{"n_layer": 10, "d_model": 128, "n_experts": 256, "experts_per_token": 6, "d_expert": 48, "d_shared_expert": 0, "activation": "tanh_gelu", "moe_layers": [0, 1, 2, 3, 4, 5, 6, 7, 8, 9], "router_score": "softmax", "normalize_top_k": true, "routed_scale": 1.0, "balance_loss": 0.0128, "balance_bias": false, "init_std_router": 0.0214, "lr_router": 0.000701, "n_head": 8, "n_kv_head": 8, "head_dim": 32, "vocab_size": 4575, "norm": "layernorm", "norm_place": "pre", "norm_eps": 1e-05, "positions": "learned", "qk_norm": false, "attn_scale": 0.177, "tie_embeddings": true, "parallel_block": false, "init": "normal", "init_std_qkv": 0.0442, "init_std_o": 0.0442, "init_std_up": 0.0442, "init_std_down": 0.0442, "optimizer": "muon", "lr": 0.00948, "lr_mult_o": 2.0, "lr_mult_down": 2.0, "beta1": 0.9, "lr_head": 0.00927, "grad_clip": 2.0, "warmup_steps": 200, "schedule": "wsd", "decay_fraction": 0.86, "decay_shape": "linear", "final_lr_fraction": 0.0, "batch_tokens": 32768, "seq_len": 1024, "doc_mask": false, "z_loss": 1e-05, "train_tokens": 313600000, "steps": 9571, "dataset": "wikipedia_en"}
Below are experts of layer 2 (counted from 0) of a mixture-of-experts language model. Rows are named router (the router's row for the expert), up (a neuron's input weights, with its number) and show model dimensions 64-127. Each number is 128 + 32 x the weight over its row's rms, rounded and kept within 0 to 255.
After each expert's rows: a language model's description of what the expert responds to. This comes from a sample of Wikipedia text that the model never trained on.

# expert 25
router [174  71 116  97 111 178 165 135 120 147 137  78 121  84 132 153 137 128  81  95 107 121  85 140  93 134 185 175 146 100 130  83  84 141 162  66  83 134 124 179 176 122 150 171 104  82 112 176 178  89 107 107 129 163 155 170 115  76 103 104 123 132 131 140]
up2 [115 148 119 185 139 100  76 101 120 136 141  66 171  72  75 116 151 123 129 159  57 145 113 110 164 137 174 133 129 176  90 142  60  99  68 164 118 107 158 135 184  97 160 140 109 169 132 119 148 103 165 139 141 145 150 151 183 145  87 152  98 132 139 127]
up3 [ 89 193 164 119 103 129  49 135 136  93 182 119 116 135 109 146  95 151  73 201 128 109 120 121 152 143 188 181 145  68  82 106 132 131 165 135  84  77 124 185  92  86 143 108 169 136 108 157 106 145 133 203 100 148 110 147 129 157  69 149 104 145 179 133]
up4 [129 119  67 149 160 129 129 135 162  91 164  98 104 130 171 117 137 174 135 174 117 162 121 123  92 129 167 104 151 129  94 130 105 130 107 163 147 130 170 168 105 114 146 127  88  81 142 104 157 126 113 133 114 217 104  99 137 117 138 121 121  97  79 221]
Biography verbs, past tense. Past-tense verbs and their endings in life-story prose after he/was, such as died, joined, retired, hired, published.

# expert 55
router [173  82 145  91  95 160 145 121 142 146 133  76 105  77 154 130 157 109  70 118 123 136 143 176  92 146 162 146 162 141 127  98  86 116 166 120  91 144 111 152 182 108 157 164 146  90 141 185 151  88 159 124 127 141 180 165  94  82 130  85  98 117 111 125]
up0 [141 121 139 145 129 137 138 166 152 121 127 133 120  86 130 139 180 144  98 106 126 123 158  96 150 116  86 152 125 132 114 132 170 116 151 127  90 216 103 138 126 116 129  93  95  92  79 109 101 123 170 181  92  43 164 132 161 168 152 123 146 125 143 135]
up1 [154 111 156 102 151 131 151 132 155 123 165  78 194 137 125  81 120  97 197  76 108 171 119 110  96  84 162 163 147 155 127 167  86  74 108 130 156 101 122 137 127 105 136 128 166  77  99  97  92  92 132 135 135 119  41  81 147 143 116 108 155 142 167 131]
up2 [177 110 153 154 144 114 166 150 115 118 131 131 127 162 125  58 136 178 160 139 153 132 144  98 156  45 112 137 154 154  84 216 178 161 118 160 129 164 170 123  81 115 134 102 101 152 149 146 113  94 164 130 154  68 153 105  92 115 123 162 175 147 138 148]
Mid-word name syllables. Middle and final syllables of names and rare words, frequent in taxonomy lists, such as -ist in Callistomimus, -ort in Gorton.

# expert 76
router [169  84 102  91  94 160 166 106 154 154 167  83  93  94 118 141 157 166  94  95 101 159  98 166  74 169 155 163 162 127  98  85  87 119 170  89  89 131 113 164 172 157 134 171 116  95 108 169 162  91 135  93 113 178 181 168  79  88 131  89 141 101  94 162]
up0 [142 165 123 122  19 100 112 129  99 147  66 148  67 149 152 167 173 145 144 134  83 153 144 126 178 117 145 128  89  75 152 207 137 160  81 140 143 141 110 178 169 102 141  44 154 106 150  47 141  96 143 131 172 105 135 104 139 216 134 114 104 146 130  84]
up1 [117 164 109 166 125 150 148  72 110 137  83 123 114  98 110 149 127 114 153 154 131 152 150 142 180  90 126 140 125 139  99 159 114 106 116 138 137 117 165 179 113 146 135  43 158 141 140  95 101 189 159 138 151 173 133  76 142 147 155 146 100 124 122 123]
up2 [136 156 157 193 138 111  93  83 174 143 138 115 114 116  99 111 133 106 138 163 112 107 130 118 120 140 124 145 132 107 132 166 126 111 111 162 148 157  98  90 112 104 134  75 132  67 102  57 148 153 102 125 132 113 140 167 200 110 125 173 104 168 131 124]
Suffix -ing on verbs. Word-final suffixes completing a split verb, mostly -ing, as in spe-aking, meet-ing, paint-ing, bank-ing, plus -en, -ed, -ous.

# expert 14
router [159  94 133  92  86 163 154  93 138 135 147  92  86  91 117 157 158 165  89 103  91 166 118 155 102 170 149 162 175 120 117  86  88  90 153 108  91 149 101 162 167 158 142 166 118  87 103 168 164 106 125  98 110 170 166 168  68  91 147  95 137 100  97 169]
up14 [161 162 136 140 150  87  97  85 164 148 111 122 141 169 110  70 165 178 125 104  83  84 150 142 123  75  91  51 164 153 163 133 134 102 101 150  93 135 157 193 216 114  87 121 137 107 116  85  98 132 107 160 151 101 130 125  92 130 138 160 132 147  86 131]
up15 [110  83 109 161  97  60 106 137 129 104 140 157 135  97 151  97 141 151 177 152 135 120 126  84 181 133 129 138 101 123 137 176 114 124 130 157 164  79 146 132 120 175 135 106 203 142 136  94 129 179 146 192 122 156 107  64 101 211 126 168  73  84 122  79]
up16 [173 124 142 108 160  56  87 129 103 116 123  89 201 119  88 163 148 110 151 135 152 180 154 179 205 154 118  63 115 121 134 125  67 138  97 121 107 116 162 152  53 131 108 116  96 109 153  44  99 193  79 172  99 150 135 115 165 135 170 106 160  91 195 115]
Capitalized word starts. First pieces of capitalized words and names, often single letters or short syllables, such as Sy(mptoms), M(orton), Con(stituent).

# expert 8
router [171  78 106  86  92 166 159  97 149 148 160  86  89  88 132 156 163 167  89  89  95 173  98 169  84 170 148 162 165 113 114  83  90 115 159  90  96 131 105 162 173 151 131 175 113  89 116 165 157  88 130  90 121 156 174 183  89  84 143  89 133 113  87 162]
up2 [126 118 103 181 178 104 151  84 148 167 100 142 165  89 126 105 137 124 207 110 185  99 120 132 152  91  88 107  61  99 155 163 125 132 128  88  84 129 155 115 122 149  93 108 144 125 127  54  90 129 120 180 122 155  96 130 153 190 140 139 137 128 129 183]
up3 [128 185 135 153 139 123  77 126 135 129  74  70 132 162  61 146 124 101 121 142 110 139 148 134 125 103 170 148 114 137 143 162 103 113  54 131 111 142  89 132 126 137 140  50 136 155 100  61 102 193 135 149 131 110 104 137  89 196 158 112 146 127  97 128]
up4 [100 146 125 165 146  61 157 178 152 174 116 119 160 113 127 121 177 136  78 114 103 142 144  82 183 137 106  97 127 108 110 158 183 163  79 181 169 145 149 120  61 120 133 106 144 178 175 115 115 129 153 148 122 125  88 132  92 151 161 144 126 137  81 170]
Reporting and argument verbs. Verb stems of speech, argument and opinion, often followed by that, such as arg(ued), said, stated, belie(ve), crit(icized).

# expert 3
router [165  83 139  95  89 169 175 133 129 152 154  95  92  83 133 156 158 132  81 117 114 129 107 176  88 162 177 171 154 113 130  83  85 131 161  79  83 145 102 160 172 143 152 173 134  77 128 179 156  89 147 101 143 165 163 151  98  82 118  96 119 106  90 132]
up0 [110 117 154 152 104 152 129 161 118 153 132 104 162 140 187  99 157 113 156 116  85 131 106 117 123 155 120  65 144 216 105 129 182 114  90 129 152  97 142  79 130 128 109 168 183  75 120 118 169 108 126 131 100 132 180 131  97 142  97 197 165  74 104 130]
up1 [133 158  93 104 132  92 162 172 174 165 139 153 169  70 133 176 136 107 130 112 137  96 185 176 144 103  90  97 118 180 142 133 125 109 114 196 132  60 201 104 117 152 132  54  88 129 108 115 143 122 121 143 129 123 117  74 165 128 129 136 119 134 122 117]
up2 [127 116 119 169 127 102 149 131 106  60 132 121 164 107  95 111 133 133  99 165 132 190  78  73 137  92  62 110 120 139 169 189 182 220 107 124 169 137 149 118  50 170 165  98 182 162 132  82  80  99  80 135 136 102  88 117  80 175 104 164 136 125 140 163]
Word endings and articles. Final suffix pieces of words and some articles, such as -ical in Evangelical, possessive 's, plural -s, -isted, the.

# expert 85
router [169  80 124  93  92 169 160  99 145 152 160  82  84  89 129 162 156 162  86  97  97 168  93 167  85 172 148 165 166 117 111  85  91 119 162  87  96 124  98 159 164 145 128 175 121  88 110 169 161  92 125  90 121 159 172 181  84  86 145  89 138 107  86 156]
up0 [ 88 178 136 120 152 159 151  62 114 183 185 121 151 166 170  91 154 138 164 133 169 113 121 121 126 143 123  92 103 130 127 154 141 106 148 171  85 104 174 144 138  53 135  85  88 151  99  76 148 188 159 149 154 162 126  96 173  98 166 101 186 121  74 147]
up1 [180 130 155 132 120 141 148 123 148 127 122  87 159 107 120 112 185 130 181 147 151 124 168 151 101  92 176 146  77 164 125 111  94 170 184 165 101  90 157 123  51 152 115  95 175 166 121  75 105  89  24 153 169 103 139 139 136 178  78 150  75  95 173 133]
up2 [122 132 130  85 143  67 116 113 112 100 171 108 125 133 133 132 150 151 122 158 152 139 116 108 152 113 123 143 150  96 129 100 140  97 165 177 138 107  91  95  76 135 161  75 117 149  80  55 120 124  89 164 196  74 137 104 168 169 111 201  62 165 126 107]
Place and compound endings. Endings of compounds and place names in music and sports text, such as back(ground), J(ersey), Ark(ansas), flag(ship), -burgh.

# expert 21
router [167  84 110  86  93 172 157  94 156 147 163  91  87  87 132 159 160 168  89  90  88 173  96 170  89 169 158 159 163 112 113  85  89 119 160  90  98 132 107 168 170 147 127 173 113  91 120 168 156  87 130  86 123 162 169 177  84  83 136  84 139 112  90 162]
up2 [ 86  63  84 136 154  75 111 147 147 171 111 179  94 111 166 126 154 122 138 132 101 135 199 151 143 125 163  65 114 172 130 105 153 151  79 107 163 144 159 122  90 152 133 161 112 136 133  73  88  93 177 152 108 114  66 135  96 144 121 127 105 144 106  68]
up3 [ 79  98  76 138 123  81 124 173 138 171 178 161 174 168 145 140 103 117 101 134 103 196 153 148 150 109 188 100  93 134 137 165 163 121 133 141 129  75 145  92 115 144 173 111 137 118 184  64 125 138  56 105 140 111  94  87  98 168 132  84 126 133 153 135]
up4 [135 113  75 141 126  94 124 123 159 164 133 161 135 125 144 157  74 154 182  99 124 132 124  88 108 164 102 136 108 167 118 173 139 146  78 163 148 138 121 113  92 141 150 114 157 194  88  58 100 163 101 162 150  98 107 103 186 179 191 144 165 125 140 113]
Mid-word pieces, biographies. Word-ending pieces in biographies and tables, such as -ious in religious, -ancial in financial, -able in table, season.

# expert 59
router [169  87 146  85 102 178 151 119 115 152 158  88 110  89 131 146 160 119  77 110 130 125 128 171  88 159 176 200 180 145 130  92  87 124 157 123  92 140 120 163 183 128 149 163 138  69 139 182 161  75 134 107 123 156 172 159  95  77 140  86 128  88  88 117]
up14 [187 150  73  96 110 129 160 129  61 136 106 152  93 114  75 109 176 154 144 118 127 140 103 116 141  97 111 137  74 131 116 158 139 125  86 138 146 191  73 107  75 160 145  73 129 129 123 102 143 101 150 129  73  82 127  73 150 163  70 154 137 190 168 142]
up15 [ 62 145 117 170 130  72 123 144 101 123 146 139 143 141 139 118 183 140 109  90 154 112 160 113  86 112 110 114 145 107 153 179 138 123 146 114 164 155 151 155 140  87 110  82  85  85  75 111  79 143  76 166  84 119 135  69 185 165 144  92 112 130 126  93]
up16 [128 138 133 126 181  92 187  95 128  74 164  70 182  66  97  93 112 183  91  92 116  84 138 134 161 117  79 115 139  41 179  85 105 146 107 144 150 155 101  99 114 124  99  79 107 102 111 112  79 143 134 126 120 188 151 143 107  86 162 155 171 140 153 156]
Non-Latin bytes and table numbers. Byte pieces of non-Latin or accented script such as Cyrillic, Japanese, Thai and Polish ś, plus lone digits in table cells and lists.

# expert 50
router [148 145 173  82  75 172 124 164  94 161 143 105 123  96 162 157 124 132  87 147 154 122 139 153  99 161 139 171 170 116 153  66  77 102 159 162 106 143 110 167 157 129 140 170 164 102 156 185 150  89 141 117 127 170 179 117 112 107 145  84 115 102 139 144]
up12 [114  93 171 183 195 123 118 108 161 160 213 122 153 149  96  42  73 104 169 130 117 110 138 147 104 118 103 115  97 178 127  99 142 196 126 152 125  92 121 141 123 139 152 124 109 117 105 114 135 190 139 167 123 150 144 151 180 165 108 123 163 132 102 129]
up13 [ 59 117 115  92 102 150 111 101  93 130 157 102 139 167 134 129 125  92 110 177  93 183 102 103 145 129 155 177  90 102  99 158 132 167 116 116 104 152 178 158 132 124 134 130 158 126 134 157  75 166 121 185 156 147  90  84 161 157  66 187 114 140  90 101]
up14 [114 161  68 163  94 146 155 109 134 119 130 139 115 148  81  91 130 134 115 161 146  85 130 114  90 139 147 121  86 126 129 135 144 170 137 142 149 130 151 100 117 153  77  89 141 125  89 119 152 172 170 206 124  90 168  86 121 131 109 132 143 150 126 161]
Sentence-initial He, name starts. He at the start of a paragraph or section, plus opening syllables of capitalized names such as Ke, Gar, Ram, Be.

# expert 9
router [120 103 122 115 157 156 141 134 143  99  91 150 124 137 118  95 187 125  67  69 111 152 112 129  69 129  93 117  77 196 141  78 101 133 164  87 103 110 129 150 173  94 153 192 105 105  96 159 167 102 121  98 178  94 150 155 109  86 163 155 179 150 155 102]
up16 [112 135  89 146 149 138  81  83  88 152 103 146 108 151 167 133  90 141 133  91 126  98 133 147 124 135 137 123 151 137 125 100 108 209 148 149  82 131 118 144 137 153 123  88 129 113  73 107 144 158 125 111 187 163 139 167  99 147 129 118 170 146 123 148]
up17 [155 126 108 137 182 127 156  67 167 121 110 197 100 129  60 102 135 139  86 122 159 175 126 138  77  44 117 177 121 155 147 162 129 100 141 184  98 109 163  84 172 100 138 105 118 167 139  93 112 110 109 114 153 117 140  68 105 147 181 177 112 106  91 114]
up18 [146 149 199 172 145  91 112  98 111 135 169 199 187 166 106 131  79 116 151 119  91 107 166 141  78 122 135 110 159 130 108 147 145 116 118 138 106 124 142 115 148 158 122  99  80 120 172 129  98 150 136  96 110 132 154 102  71 128 129 148 150 112 113 169]
Abstract noun heads. Common nouns and noun-final suffixes after articles, often before "of", such as system, population, area, station, structure.

# expert 75
router [176  67 129  92 108 177 144 168 131 122 183 135 118  93 130 142 154 113 100 107 147 119 114 142  88 140 167 116 122 117 125  87  71 162 164 100 105 158 106 149 164 105 152 174 136  85 132 184 158  96 124 102 157 183 172 139 102  76 110 103 121 126 134 119]
up0 [142  62 111 161 172  97  93 127 154  87 105 204 124 181 126 142  98  93 229  99 137 114 132  90 165  80  66  97  76 107  58 171 177 103 143 118 155 114 127 113 120 135 103  98 156 152 127  82 161  90  72 121 118 117 111 122 127 194 168 146 169 117  92  96]
up1 [111 121 173 172 143 104 181 133 107 134 128 111 132 157 150 149 130 121 157 111 127 130 117 123 129  92 163 155 155 149 120  95 135 116  98 151 114  54  86  97 145 132 154  68 129 171 141 121 141 207 199 129 120 171 145 109  95 103 174  88 148  52  73 126]
up2 [128 132 173  42 115 128 126 147  99 135 116  93 126 120 151 149 121 111 140 197 154 129 143 164 182 125 163 117  86 155 144 229  76 128 130  90 107 129 124  99 151 123 121 159 118 113  75  85 128 130 143 160 159 108 140  24 123 130 151 118 141  60 129  99]
Word-final endings. Ending pieces of common words, especially verbs, such as -ched, -ound, -ed, -ing, -it, after a short stem.

# expert 11
router [163 129 181 105 110 172 132 148 102 102 125 115 120  88 191 144 149 154  88 122 147 152  91 136 123 170 122 185 120 165 144 127  88  89 155  83 102  88 165 161 144 114 121 154  75  85  76 172 123  78  86 116 105 174 194 159 143  96 109  95 107 109 110 139]
up14 [162 148 181 122 133  97 131 178 137 165 165 156 127 138 113  88  97 121 160 149 140 118  66 121  73 176 191 158  76 107 110 166 143 150 121 168 128 117 179 151 144 113  70 111 135 127 106  97 119 145 120 163 161  91 118 112 149  95  69  88 137 159 142 183]
up15 [116 139 130 123 157 106 136 137 126 227  70  75 131 103  98  81 116 125 143 140  95  74 172  53 138 106 101 188 141 146 108 104 115 138 167 118 122 158 165 202 112  76 168 105  92 174 102 115  86  85 117 135 108 135  79 141  92 196 153 156 185 107 123  84]
up16 [139 157 134 115  87 157 175  98 171 134  93 134 122 111 154 165 175 142 129  96 115 138  52 178  53 137 101  72 124 140 127 113 127  82 114 108  63  94 151 176 108 110 136  95 127  84 104  96 147 126 160 145 193 104 168 139 186 194 153 100 104  65 116 109]
Years and digit chunks. Number pieces, especially the first digits of years after in, commas or dashes, such as 195(5), 1976, and digits in tables.

# expert 19
router [168  85 129  92  89 170 167 103 148 158 163  85  95  95 139 146 166 169  87  90  89 164 103 165  77 164 153 164 164 120 104  92  93 117 160  90  95 141 114 163 166 157 127 172 117  89 120 170 167  85 128  93 136 167 167 188  93  92 136  91 147 107  98 159]
up0 [124 145 114 160 135  44  85  83  91 142 136  88 129 169 149 184 163 102 146 123 162 135 122  83  96  88 152 102 122  40 163 135 202 123 141 117 123 115 111 143 166 128 117  97 107 189  84  89 122 105 170 133 165  92 140 159 159 183 103 135 150 119 194 103]
up1 [125 144  98 107  99 124 151 152 178  29 115 165 120 149 142 113 114 122 141 129 142 111 161  96 109 147  74  82 162 161 152 109 133 151  92 148 120 178 139  97  99 153  59 157 116 202 128  94 166 146 127 134  54  94 134 116 103 188 119 119 107  81 140 178]
up2 [140 156  97 165 120 113 106 104 139 133  90 136  88 122 127 148 114 147 123 104 115 119  62 141  97 112 152  73 161 128 139 164 115 169 120 141 132  83 122 104 162 176 108  66 115 210 108  98  98 142 173 161 143 150 136  76 146 137 149 108 109 154 181 185]
Scholarly and professional nouns. Nouns about writing, research and professions, such as journal, author, writer, research, Press, plus word-ending pieces like -ration and -t(ies).

# expert 15
router [173  77 114  95  97 173 162 100 149 151 152  89  93  81 134 156 150 163  83  93  93 171  95 161  84 169 157 163 164 116 120  90  85 119 156  81 103 136 109 166 173 140 136 171 112  88 125 177 158  84 135  89 123 154 179 185  88  86 144  91 134 111  87 151]
up0 [129 169  88 134 131  92 140 111 109  91 139 174 118 174 153 155 129 169 113 135 124 126  97 184 158 141 151  77 118 186 131 165 153 128 134 116 167 122 113 107  96  79 115 119 102 133 168 128 136  86  70 190 126  55 108 106 173 139 150 161 108 102 123 124]
up1 [105 183 109 149 102 100 150 151  37 141 120  82 159 130 107 159 130 120  83 110 150 102 141  74 121 118 116 166 151 155  87 142 122 140 109 174 152  86 142 120 197 156 104  98 108 173 121  48  28 148 145 103  83  88 153  86 127  94 102  81 107 130 176 159]
up2 [105 130 138 158 176  70 185 131 116  96  87  77 101 128  81  85 134 165 196 129 127  78 122 129 126 176 189 166 142 176 133 173 130 117 142 189 118 148 132 123 144  89 137 108 158 145  92  86 127 112  54 156  75 116 154 146 121 165 162 131 151 163 186 121]
Mixed word fragments, pronouns. Subject pronouns he, she, we, word-final pieces of names like Hamil-ton, Mort-on, and digits in dates or list numbers.

# expert 67
router [175  78 113  95  97 170 159 103 149 150 157  85  88  82 133 156 156 163  86  92  94 169  96 165  86 170 152 159 168 115 108  87  87 116 157  85 100 137 107 164 169 144 136 173 112  90 120 170 159  88 129  88 128 155 175 182  90  84 137  89 139 114  88 163]
up0 [128 159  91 160 153 110 191 139 172 111 166 136 101 101 119 127 120 100 111 124 124 122 163 116  97 170  90 134  76 156 108 169 150 100 110 169 136 102 160 146 147  97 112 141 136 119 146  47 101 165 132  72  62 157 158 118 101 139 131 150 198 145 178 179]
up1 [ 84  99 113 147  81  78 111 156 180 103 125 146 140 167 112 144 131 168 129 100 148 135  96 169 125 100 175  61 149  86 144 158 138 154 158 140 121  85 116 128 133 132 136  97  88 151 134  91 132 127  90 105 168 110 196 116 163  96 114 157 107 120 169 102]
up2 [142 124 170  72 142 116 160 145 136 130 146  71 147  86 127 140 132 111 143  82 161 132 126 118 135 135  69 116 130 171 134 148 148 118 185 174 149 132 117 119 119 139  79 178 194 144 152  95 124 134 106 113 118 182 112 117 122 104 134 170  86 115  92 134]
Mixed nouns and endings. Assorted nouns and word endings after the, on or in, such as song, water, car, val(ley), com(edy), and month names.

# expert 4
router [175  80 103  89  91 166 159  96 149 147 150  86  90  85 131 151 160 166  86  88  91 168  94 170  83 166 153 160 164 114 109  84  90 115 163  89 104 135 108 164 165 145 132 174 116  91 115 166 157  87 130  90 121 158 175 185  85  83 138  85 139 106  87 162]
up0 [ 93  93 126 171 148 166  94 137 146 195 115 144 112 156 125 150 165 101  79 161 151 139 187 139 140 113  82  70 131 150 132 132 140 118 149 145 121 113 191 167  95 155 168  94 126 140 109  52  76 153 120 121  78  77  83 103 126 165 147 148  76 130 167 140]
up1 [120 101 122 105 107  90 184 148 101 128 142 125 161 140 124 171 191 109 167 100 121 160 122  39 114 131  59 106  71 124 166 170 189 114 174 136 121 116 125 109  97 101 148 119 121 153 148  66 133 125 102 158 140 103 148  70 176 158 134 116 101 155 170 101]
up2 [125 145  84 138 193 110 102  97 194  74 145 118 128 141 130 135 139 122 158  98 214 162 122 162 156  97 182  96 101 110 112 201 179 179 122 125 102 162 150 107  84 163 206 120 113 142 101 107 182  98 108 149 132 150 139 141 141 120 128 208 126 129 175 121]
Word-final suffix pieces. Later word pieces completing words, especially -ing, -eng, -ley, -ee and times like 00, as in passengers, filing, crossing, Symington.

# expert 54
router [144 104 110  89 142 178 169 105 108  94 131 154 137 102 138 112 179 153  77  98 118 145 105 172 117 176 126 155 178 171  72  84  94  77 162  98  94  97 119 128 125 165 157 175 102  82  99 163 166  93 105 121 187 117 158 162  84 101 150 108 116 108 112 127]
up2 [110 155 181 123 148  84 131 140 166  97 145 102  59 128 105 150 113 111 111 105 131 150  58  60 146 189 152 175 175 129 101 104 184 104 126  71 137 214  97 199 147  84  79 151 118 151 106 164 118 112 143 109 154 177  76 131  98 122 137 179 164 101 141  92]
up3 [125 163 152 139 173  97 153 136 159 147 195 137 101 119 122  44 137 144 183 110 182 130 127 180 149 145  89 148 177 107 120  82 105 112 108 129  68 121  80 139  67 110 106 116 172 128 138 130 109  55 142 116  89 156  50 115  85 201 182 115  76 144 133 158]
up4 [161 143 100 163 128 107 114 127 128 126 170 130 117 137 121 104 116 103 112 220 132  54 109 191 111 111 108 101 164  90 134  84  35 156 129 139 128  91 134 121  77 143 156 100 127 125 113 113 126  95  93 158 125 109 126 115 136  95 136 196  95 165 152 111]
Place-type nouns. Nouns naming a place type after a proper name, such as County, River, Valley, District, Road, Street, School.

# expert 77
router [166  77 106  89  89 169 158  98 151 154 155  83  86  89 134 160 165 172  91  90  93 172 101 173  83 170 153 159 167 114 109  88  94 116 160  86  98 131 105 164 169 150 131 171 111  89 120 170 160  89 127  93 124 157 174 178  89  87 134  88 132 111  86 162]
up0 [141 169 125 132 146  46  99 175 150 143 182 114 152 144 212  52 108 121 137 121 147 111 102 120 173 127 167 139 171 148 140 146 108 109  99 120  93  94 102  43 110  62 143 131 140 106 127  93 111 133  71 115  85 184  51 105 171 155 106 136 121 166  91 119]
up1 [152 135  99 157 168  37 174 122 133 123 141 100 134 143 155  86 104  84  95 133 128 174 126 112 142  92 131  84  74  86 149 154 122 157  35 151 151 113 145 197  51 134 119  72 115 122 117 122 146 132 145 116  86  59 154  96 120 175  86 119  87 161 106 116]
up2 [ 85 154 137 165 134  99 158 108 170 127  98 148 135  94 103 151 116 158  95 119 118 168 137 105 167  66 119 142 142 126 177 128 167  90 125 162 133 154 163 159 103 163 133  85 133  75  88  94 136 211  91 151  80  99  95 182 161 117 138 134 119 125 161 149]
Mid-word pieces, "by". Interior word pieces and digits inside names and numbers, such as Pur-ple, Palest-in-ian, Section 85, plus "by" after Succeeded.

# expert 32
router [173  85 113  91  96 173 164 100 150 151 162  85  94  88 133 154 158 176  85  86  91 171  98 171  78 169 153 164 165 112 109  92  88 121 157  85 102 134 106 168 169 151 134 174 115  91 113 171 160  90 128  93 127 159 173 181  90  89 138  88 137 107  85 159]
up0 [ 95 121 140 116 161 158 132  99 116 127  90 182 136 102  95 124 176 147 156  46 100  91  91 123 152  65 165 158  95  70 140 148 142 110 138 185 178 137 129 143 127 104 159  80 167 186 119  82  72 162 110  86 129 158  43 138 147 134 138 170  89 100 181 134]
up1 [ 57 154 126 167 123 110 143  69 116 105 136 114 114  80 116 159 119 123 105  91 176 129 184 127 145 138  91 156 152  84 163 160 141 124 136 119 148 104 121 103  90 157 186 107 159 139 148  82 124 110 134 181 109 173  96  99  69 166 119 157  75  79 148 145]
up2 [107 119 133 127 131  93 109 142 118 147 139  83 127 117 110 111 125  78 142 117  76 151 122 125 138  94 183  98  43 161  81 158 133  85  99 140 163 114 159 154 102  92 126  95 200 156 109  70 114 171 115 129 111  82 136 108 138  84 105 126 114 162 119 150]
Name and word endings. Rare final pieces ending a word, often after st, C or Cast, such as upstream, pray, Spock, Alley, couple.

# expert 46
router [167  76 108  91  96 170 159 101 145 145 155  88  88  87 128 148 151 164  94  92  94 174  99 166  81 170 155 161 164 114 114  88  82 117 161  85 102 131 102 167 175 145 130 174 115  89 118 171 158  92 131  90 123 158 178 183  89  85 138  86 136 119  88 160]
up2 [100 156 115  97  93  47 133 129 106 108 100 151 141 153 127 124 134 119 117 130 105 110 124 176  85 134 150 100  68 124 110 125  99 105 110 132 120  93 102  95 157 137 121  89 146  60 136  61  94 152  90 156 183 154 153 139 169 103 166 125 161 126 137 191]
up3 [102 185 113 103 152 110 100 108 108 132 101 127  90 102 177 112 146 160 178 151 104 118 108  91 135 152 162  50  83 147  97 137 100 103  97 120 139 142  65 146 163 136 122 151 155 133 105   7 145 151 152 207 107  99 117 147 182 153 106  89 143 135 139 121]
up4 [101 204 105 145 137  63  77 117  99  96 162 125 105 133  92 121 101 117  98 109 156 142 162  99 111 112 136 100 163  89 116  72 169 121 150 141 109 162 142 115 114 142 140  74 118 139 116 108 149 172 118 108 142 118 158 215 126  99 160  78 128 176 168 112]
Suffixes and subject pronouns. Word endings like -ator, -ative, -ated, -oice after a word stem, plus he, He and so starting a clause.

# expert 37
router [166  84 108  84  90 174 162 101 148 157 159  92  93  92 117 152 161 166  88  93  87 168  98 167  86 162 159 165 163 126 102  87  94 115 161  90  89 129 105 158 171 148 140 173 112  89 108 164 161  89 123  98 133 160 162 177  86  90 152  82 143 109  89 155]
up14 [104 140 175 177 137 124 150 146 131 152  79 178 155 137 146 134 128 166 111 145 131 149 127 142 139 124  88 111 160 144 119  96 139 148 154 174 204 119 172 138 114 131  77  72 165 118 113 104 112 122 135  95 118  71 124 100 145 142  97 157 121 132 157  84]
up15 [ 88 132 100 134 166 127 147 159 119 104 156 159 156  75 124  93  99 112 180 110 129 129  89  84 112 162 180 128  81 179  94 106  65 153 147 110 146  93 138  74 107  88 109 121 128 158 137  97  88 183 107 141 128  98  91 148 122 111 101 122 180 188 128 145]
up16 [118 120  90 128 136 114 174 142 130 141 119 156 131  98 147  88 148 122 107 156 143  99 146 162 119  89 105  53 123 168 146 114 113  90 122 159 178 137 156  74 112 120 173 151 114 134 196  45 134 166  92 119 126 137 149 103 137 107 138 137 166 112 147 106]
Money, votes, ISBN. Money amounts and labels in reference or election tables, such as $, million, ISBN, Votes, Total and bullets, plus braces in code or formulas.

# expert 28
router [145  96 101  85  79 169 174 123 140 170 101 147 119 120  83 108 107 151 146  86 132 135  71 169 109  81 148 182 109 178 137  69 114  69 181  85  98 140 122  85 159 101 110 131 112  97 135 173 109  82 163  84 105  96  90 139 123  73 131 141 133 144  83 170]
up2 [177 203 123 150 164 134  96 134 149 119  48  79 158  78 131 130 185 146 184 106 147  74 172  98 138 130 107 135 168 158  85 185 108  76 134 125 127 165 104  74 133 117  97  86  90 130  77 125 174 149 133 157 103 187  62 147 120 133 137 165 172 157  88  99]
up3 [113 134 138 116 101 156 153 154  64  81 125 128 153 133 105  83 131 152 114 156 125 130 126 205 129 174 125 142 175 113 134 163 106 114 125 148 129 126 143 139 104 124 128 164 128 119 169 130 137 175 109 186 161 134 113 113 117 173  85  75 116 101 146 141]
up4 [125 125 140 138  63  63 158 178 201  57 146  92 120 107  86  93 159 157  91  98 126 111 160 107 146 136 166 169 143 151 122 150 143 130 124 115 103 110 171  94 175 156 148 149 117 164 159 139  66 177 201 120 151  80 132 118 115  63  71  91 155 106 120 150]
Copulas and auxiliaries. Verbs be and have right after a subject or pronoun, such as was, is, were, has been, plus also, as and not.

# expert 74
router [164 114 177 102  67 176 169 134 119 148 109 101 128 102 144 150 139 139  85 130 128 136 164 127 141 163 138 176 150 106 129  93  80  71 163 113 110 115 111 169 184 155 127 155 134 100 132 171 166  62 125 124 113 159 174  76  99 107 146  84 128 105 131 173]
up14 [163 171  74 166  75 146 125  97  96 165 135 118 104 159 138  80 146 102  87 114 113  96 137  88 137 143 117 134 157  65  94 131 142 178 102 103 124  63 132 133 155 174 111 128 136 179 147 138 137 146 153 113 150 101  74 146 142 108 136 111 146 118 137 113]
up15 [ 81 149  80 145 171 128 137 166 133 147 168 153 167 135 129 140 137 115  81 151 101 135  90  98 165 136 172 155  83 128 111 140 113 135 126 107 176 177 121 129 108 104 199 126  64 156 121 106 172 101  55 120 206 133 134 138 145  84 112 117 134 114  97 165]
up16 [ 94  93 128 114 119 151 176 133 104  79 131 126 168  56  93 114 121  98  53 107 135 147 128 177  73 181 150 125  94 163 113 134 105 166 131 150 114 141  86  94 116 172 142  81 145 125 129  94 149 122 129 144 161 114 162 155 153  89 156  82 179 122 138 106]
Capital name-initial pieces. Opening capital letter pieces of names or titles at line or heading starts, like J, Sh, Qu, Wh, M, as in Shokugeki.